Weights of a small mixture-of-experts language model, trained from scratch on English Wikipedia: 62.1M parameters, a variant of Muon for the experts.
Below are experts of layer 6 (counted from 0) of a mixture-of-experts language model. Rows are named router (the router's row for the expert) and show model dimensions 192-255. Each number is 128 + 24 x the weight over its row's rms, rounded and kept within 0 to 255.
Before each expert's rows: "raises" lists some tokens whose logits its average output raises strongly, later layers aside. This comes from a sample of Wikipedia text that the model never trained on.

# expert 19
raises: " d", " s", " h"
router [123 156 108 137  91 129 157  99 106 151 135 100  82 132 130 132 141 154 109 134 119 109 139 139 118  97 111 129  99 127 117 128 124 129 112 130 142 153 142 120 111 154 109 129  89 109 109 116 147 145  81 110 143 124 124 108 164 135 121  58 148 166  84 114]

# expert 53
raises: "est", "it", "ian", "ic", "er", "o"
router [101 131 140 131 114 118 150 150 141 160 115 113 102 131 147  81 151 156 105 154 141 111 108 122  94 118 170 149 151 143 130 103  94 113 130 122 131 117 157 104 121  84 133 110 111 149  88 164 120 143 117 111 141  90 133 109 187 122 111 127 113  97  94 103]

# expert 60
raises: "2", "1", "-"
router [102 147  92 126 110 136 157 108 138 106 157 120 119  89 112 162 111  81  67 167  95 106 126 139 109 158 120 126  92 149 132 147 112 120 156 169 155 130 116 135 167 103 112 101 113 126 138 129 114 138 115  96 156 112 100 136 133 150 140 133 108 169  99  97]

# expert 39
raises: "th", "-", ","
router [153 155 118 142 118 123 164 171 149 128 152 141 104  78 136 160 139  89 143 142 124 144 103 143 114 113 141 131 116 136 191 108 100 153 136 135 164 117 163 128 170 117 141 110 131 129 133 135 128 120 122  66 113 126 132 124  97 126 120 138 136 132 142 105]

# expert 28
raises: "\n", "t", "s"
router [179 155  84 146 147 105 172 139 108 143 110 131 108 114 104 130 124 141 124 122 113 143  98 127 141  85 144 116 134 130  96 112 157 155 130 121 109 134 142 127 122  88 112 128 119 168  85 157 102 138 135 150 142  92 126 171 141  81 125 123 144 125 129 100]

# expert 4
raises: "ent", "erv", "ult", "ector"
router [113 119  81 147 109 133 132 165 146 102 119  79 123 148 147 106 173 168 101 157 137  95 131 112 116 166 128 156 100 129 124 133 106  83  93 159 125 145 180 108 126 166  76 110 126 115 135 150 167 113 123 157 110 129 152 119 130 155 106  83 145 116 138 162]

# expert 24
raises: ",", " ", ".", " and", "-", " in"
router [135 133  91 140 132 150 171 143 133 172 125 143 147 136 149 136 119 135 106 132 132  94  93 139 138 132 107  67  91 125 106 144 127 100 134 111 104 142 142 163 112 121 111 120 129 124 104 144 122 131 155 110  94 109 121 129 111  96 101  94 115 178  78 112]

# expert 36
raises: ",", "–", "-", ".", " and", " and the"
router [ 71 150 124 142 120 127 128 169 152  73 132 132 172 114 115 134 107 131 117 154 126 120 116 135 141 109 127 102 132 154 125 109 121 134 130 147 115 106 133  89 151 102 112 151 158 171 160  97 144  94 131  82 113 145 125 147 120  96 103 120 139  86  97  97]

# expert 11
raises: " ", " c", " l"
router [102 119 143 125 140 147 133  70 143 133 146 146 128  71 134 130 119  99 124 129 124 116 177 148 141 123 133 143 119 115  98 121 115  94 161 100 108 108 132 132 153 144 147 189  92 124 116 123 124  99  75 109  84 118  59  85 105 108 124 141 172 164 138 155]

# expert 18
raises: " ", " s", " w", " d", " f", " h"
router [126 144 134 123 147 123 140 110  91 137 149 139 127 138 157 126 114 153 122 118 117 125 130 135 109 130  93 105 133 167 130  94 101 142 115 169  98 144 149 154 143 152 164 161 110 101 111  52 162 149 128 153  90 111 130 120  99  99 140 152 120 126 167 152]

# expert 23
raises: "-", "it", "at", " "
router [148 116 107  90 137  97  72 152  92 102 129 148 106 122  96 127 152 145 131 102 119 205  83 110 138 155 154 173 150 123 158 108 169 127 122 120 128 121 201 106 127 130 122 109 143 134 127 134 154 109 177 172 101 107  93 135 129 106 163  77 110  76 139 132]

# expert 15
raises: "1", " a", " h", " in", "2"
router [148 121 135 121 167 136 155 148  90  94 126 171 118 114  94 166 115 129 150 146 175 105 125 132 105 140 112 100 135 126 101 129 146  89  93  94 125 151  97 151 115 135 108 149 110 128 124 138 103 138 111 118 169 138 148 136 157  85 110  99 129 132 128 154]

# expert 6
raises: ", ", ",", " and ", "an,", " and"
router [113 157 137 141  70 149 106 145 140 103 137 128 133 109 147 103  93 129 139 143 104 119 110 110 123 100 133 157 129 130 124 121 164 149 130 115 110 119 173 133 127  89 113  98 140 161  90 135 112 112 114 123 141 143 168 134 135 156 168 149 143 129  91  88]

# expert 44
raises: "ia", "ip", "it", "id"
router [130 148 126  72 132 110 123 149 121 156 113 153  91  98 102  95 190 125 125 124 108 206 119 105 133 165 146 157 103  98 131 132 123 104 122 153 157 171 160  73 138 151  87 110 100  97 121 135 107 130 112 133 123 128 111 145 161 150 159 105 142  97 155 141]

# expert 34
raises: ".", "\n", "2"
router [116 144 107  85 149 103 154 142 149 122 141  86  74 130  96  98  94 182 116 141  80 165 131 103 102  95 103 164 141 156 132 137 116 124 150  96 166 151 148  88 160 127 124 160 116 142 164 106 124 120 141 116 135  94 117 140 169 170 113  94  90 144  99 163]

# expert 7
raises: "'s", " and", ","
router [ 90 142 147 145 146 112 126 118 134 114  89 107 148 181 143 113 118 154 138 112 135 127 127 107 142 101 110 120  88  86 155 162 180 133 127 126 118  95 167 142 173 138 110 100 122 137 134 109 109 157 149 156 117 194 109 154  80 151  87 122 112 124 130 133]

# expert 52
raises: ".", "\n", " ", "ine", " -", " the"
router [109 140 104  74 135 125  79 112  53  89 163 116 133  70 121 127 131 161 131  70 174 108 152 143 109 107 127 114 151 168 134 117 125 146 129 111 128 159 122 134 119  94 101 182 141 166 139 102  93  81  89 127 149  90  94 129  91  97 136 132 121 133 119  88]

# expert 12
raises: "al", "y", "in", "e", "at", "i"
router [112 129 175  91 107 125 101 135 110 164 126 129 108 123 161 131 127 174 125 165 140 114 128 130 127  86 115 149 120 146 103 142 119 130 159  87 136 106 143 101 104  88 137  81 101  84 118 150 113 133 145 125 106 119 132 120 142 168 174 117 137 159  95 176]

# expert 27
raises: "est", "\n", "er", "f", "it", "o"
router [133 133 128 122 108 130 153 137 124 152  97 118 137  68 111 173 126 174 129 132 145 121 102 116  80 118 180 144 150 134 115  98 139 147 127 113 164 127 140 119 167 128 123 157 152 100  76 116 117 113 118 131 119 111 124  90 164 157 138  86  99 100 128 114]

# expert 62
raises: "ce", "ge", "'", "ts", "k", "ish"
router [133 144 143 136 123 151 107 157 158  99 113  68 140 130 146 150 118 161 110 146  80 115 132 137  86 133 159 150 175 157 106  98 155 156 158 118  93 107 183 142 177 127 117 105 101 142 145 117  80 124 115 130 171 121 157 153 154 139  78 102 136 110 168 186]

# expert 45
raises: ",", " ", ".", " (", ", ", "ed"
router [164 120 150 110 146 157 156 101 115 114 126 165 177 111 133 137 161 102 130 121 163 125 152 131 110 158 135 142 169 109 119 165 141 142 121 108 166 129 123 102 102  94 146 163 140 103 107 111 169  77 171 109  58 136 128  89 160  75 122 153 114 148 139 130]

# expert 13
raises: "2", " ", ".", " a", " by", "1"
router [ 92 131 115 130 146 138  97 104 125 139 135 128 160 131 116 151 152 129 154 135 115 130 168 139 110 157  90 110 133 157 142 151 132 157 158 127 163 125 122 145 121 164 125 164 129 126 151 149 121  82 140 136 135 153 159  98 117 163 152 112 146 139 121 127]

# expert 10
raises: " of", " –", " for", "."
router [ 90 124 169 131 153 142 111 145 122  86  98 135 134 123 117  97 131  78 169  91 170 133 108 132 130 124  83  98 129 134 135 134 177 150 182 176 113 137 153 132 134 119 160 110 155 112 132  90 144 126 131 162 177 142 145 159 139  91 127 145  98  87 132 159]

# expert 59
raises: "en.", "en,", "en", "-", "en's"
router [153 127 186 104 137 120  95 113 129 123 132 148 162 120 123 103 157  96 143 139 132 168 128 114 101 154 117 124 146 173 167 107 156 111 137 132 112 100 167 124 165 142 199 114 161 117 127 122 138 142 112 113 144 144 120 109 128  96 149 173 138 101 104 127]

# expert 26
raises: "\n", "old", "man", "led", "\n\n"
router [130 125 162 118  82 156 106 125 126 133 116 139 127 152 107 107 125 130 133 140 132 132 147 113 134 129 155  66 162 101 157 120 152 144 157 146 122 117 117 144 175  90 144 143 124 151 116 123 169 126 115 143 116 103 128 127 162 124 157 130 139  90 112 115]

# expert 47
raises: "-", "ing in", "ings", " and"
router [166 128 146 153 121 129 113 149 135 178 121 118 141 129  86 130  83 149 114 161 144 105  91 129 123  88 143 123 150 128 124 132 144 112 103  78 140 110 128 156 176 118 138 159 116  99 173 159 114 163 131 106 110  94 126 114 169 118 136 146 125 100 131 161]

# expert 40
raises: ",", ";", " and", "\n", ".", " ("
router [127 144 105 114 136 137 157 126 129 147 129 135 159 107 128 107 112  91 137 105 127 143 159 138 111 176 109 116 138  95 117 115 101 148 129 144 140  97 108 143 117 131 131 132 109 122 118 131 123  69 135  81 111 175 111  75 104 126  89 147 199 183 154 125]